Experts of a small language model.
Experts: 16 experts in each of 7 layers, 224 GeGLU neurons an expert, 2 picks a token, a sigmoid router, a shared expert of 256 neurons.
Training: a variant of SOAP for the experts, 4477 steps.
Below are experts of layer 4 (counted from 0) of a mixture-of-experts language model. Rows are named gate (a neuron's input weights, with its number), up (a neuron's input weights, with its number), down (a neuron's output weights, with its number) and show model dimensions 120-159. Each number is 500 + 40 x the weight over its row's rms, rounded and kept within 0 to 999. Numbers have three digits each.
Before each expert's rows: "comes after" lists some tokens at least twice as common just before its tokens as in all text. This comes from a sample of Wikipedia text that the model never trained on. Tokens count by the router's weight.

# expert 9
comes after: " ", "0", "–", " a", " with", "1"
gate0:489489470472526494401556552486478463494543488509509523482503589506513490482553561493442520582505456469464460486476423518
up0:489480491525499528497584455488498440511430555499571570562499501476560576444534583458481494541526530501570505483534506474
down0:486500587547468547454465472562474428540512539512519563523553537486422527475551568495529508477532529510543425463577537400
gate1:554534496489492544496484569455492475541503481482471518535507496517473508423472543493558458432488600457465422498539450554
up1:463472461486487489462521475497504539529434461488470488505495495470494503453465481451517470510523426410601513414513560484
down1:554494470497516497509451464494546496528497486489564537455532517485494537497458509523452455484482538515490485470547542460
gate2:580513475446519487536531452527460471478400514434454499481446501427563545440495448480471523498533558509396520518515485505
up2:547473465462521533459517527495506471455457503425443527451468537505553461561450478428493486519520485537485461551462437506
down2:525497482443479461471550496464492461453486483416498451529454481492542534547510549485562508494474450462535549522495581562
gate3:455528447528508505478509517599479486561521553520498480538449537406436491596478596570526476478549496505471459499526451436
up3:481419537412484510532535497542450507473481538509491537492479455450506543472488464460557499556481569510514495513456517491
down3:548576548490541496459557513541493503501478503534554487507538511512475492478529509488525501467536499492510446536505488587
gate4:475463476476506574473517499422503421516554526540484485504488546480521474505542556484357599524452483498436463510560473546
up4:499501545536519458511478511461495455462505465500513471516522503478505472540522437508508554483461498553488474538539499498
down4:517521510455518492542528536450425492513505523521519489554609514482394509439496562566520524499510566499397532488457524498
gate5:536445542576522491564497447422403554461536486541469479537489551521510539533530521511456551506494490506550488428486529429
up5:553477582480448521517492518484538477472504496420453559489459479494481449473540472547477486447495507521525538467524502524
down5:497508429493451542477525459459447464462517454485495507500517521500524501556531456452549483567506469528576489449458478531
gate6:491583521443534465438445537526480482497539501519537510450500536444534478467535507502481480470457430540509496579514462519
up6:492499537530442479506456510526535491484491548486461547479460534502511465440505507494468440485512502505488482556476486533
down6:472466534522552569542543566482460572551529487538429475489538516493535521480446432469526477543566491533500555478536531506

# expert 7
comes after: " ", "\n", "–", ".", " (", "19"
gate0:495457412430470470521512493503489508544488476517490525496508559475511480541537501518457492488521617405490508462452478532
up0:574470592455456553537522472448517428521489606525505480490532458536534508517511537526506469449484495583514551482422479450
down0:516512531471487538431547420500485539487472398497545456506542473498515546490511458528429485488520538503476469520455485491
gate1:423468438533475442525457438496498515493551476516501526501545534451500519476524453475494521501510430566524462588566521510
up1:499473473449482492489516499557527409428458452444504495509424523447504501535460551499511476532569445488536439453460475542
down1:446462541388467491549473469562399488478524522467466556491538455529473536458527518531584482401477438470437490509492445477
gate2:552473533529486398464437454546500518549545482582429528525471457471517492506531558457479528502572526530497528577505456511
up2:484498489444431479478443449525499417526466494514511522482471484534478493480511492511529461477483502529495485500535539522
down2:508472519536501469477545545548522473548501419426415484518515471543449487524546543520512536475496487481522529547538482565
gate3:499503459446519487528498433438492506406575444511564529488454548493555519492505528503511552490525506470555534502569520485
up3:474533576519439466492513484506533525506508496464512512412580494466572526514594489464537488507454476550489484516490476598
down3:523544508423571467463494534552539514446478457508519485421513509567519503488448553523513471447504539463435520512482558518
gate4:496511513487515415522528466446486504514445426517480522533467469549529442496458535497531505536510484494597515558514459548
up4:459549490480463548519540505593456498456439417465500481571516558519493483495499446496488449465466489483486523485483473502
down4:534556455487552457522517479500440485484513445504494482456472482540452525483475488554466562483475498539443448407485462565
gate5:562459525499481467504524522483537479484518509460571489418470510434548435487447478443497433544530554575552487491517509552
up5:480463535491563459470503525474508550549497445562531488457587538540570514484479555436474527510469495465474414496469504555
down5:515444488482481477464493503519457506564460528442455548489532505500540487554546509460512490539526481435452472485421477563
gate6:473535477481481521519496491562517446459557492490525548485613487579499423545431521517527455509440508469508510482568516583
up6:517515476551617483497497430475528429518504516455536439509435455498466521458487487475542500522493414439464492459411517528
down6:572528508490454449500505459520361477480492466472594482477503566444499498511463527476497518479530493435485538483508504589

# expert 8
comes after: " |", "|", ";", ":", " /", " September"
gate0:523503531478523554511538493465420525497503505447481467485454486567467482482477473523559452556480491511451478478439517537
up0:452555430632555504518489580475457478516549495543422512467468495437469510564467527529484527469480497536486476556561501455
down0:517471416511465526470540582485459490489464469463462531524512474403533508568539534520444557531505484461507545483499510473
gate1:501513580594508502438545527533542474459524497523471496495493516501468486535457486482510514543489561529472519466525445526
up1:506469449602460475519462515442515531550515503469422520497598495573576535498520545503557422481506483480539433455528538512
down1:449536565441434468511486527456560558370452450459532466541555542487566475499534478544470464529451508457479483524462528450
gate2:521517502486490481540457542504470491457528517517468417479509454455479392439507549499480506502450522399529468454517524463
up2:517486442503573479491518484457509513553466466499466486504475512526546499512577483543540433558483471514515514535473523545
down2:429558495508437485505526615531436475477521462435473547533490511483476566541450488581533486484450480556536574442417462543
gate3:502449526551445597456505494512519521453463498458509471444533514507486500490484500516422471496508472513422478492494559442
up3:501461523504489450563582472528507430472431456488460554440487461465459544498503507513460501586446497520436472583547517493
down3:490409486614458505434464461538548519491463493530548453506530522481540526505430484537457475489584500500533472526507472440
gate4:468392501556551445502481456498460530572416478491534522515418503529523443466540506542579427485513540500552493543570420509
up4:489537548507439468452567573487537526497421472526578465488521470496538447580566497501464488537533456480550551510519528491
down4:471524561399528474476458496494541515445589451441509490500473450546498455491511518551529499426547450435477523459546473463
gate5:455394493582556478457510511492536476412472532478510554471571545482519552479558523545481514524539552454531471481530535499
up5:566545573471464537532549473545440552562514500502531485580500483434453513482544483519494478519551563545459514436472500497
down5:521582544463462480541433516528467543524474473501448439561550486501515474470513477510543465502567545484464569559427452498
gate6:430506560503561489551518389596435507493566492566450495502456529455636517553511510567506499572529477496456496521458519478
up6:489550526479496525527555434480564506476442433546500484502498469514596427541528466419546492460490478418436466457488477521
down6:443508467556505556450546476537491493538502535506483463480500447445488428484472428573521460488488494552463456506503436580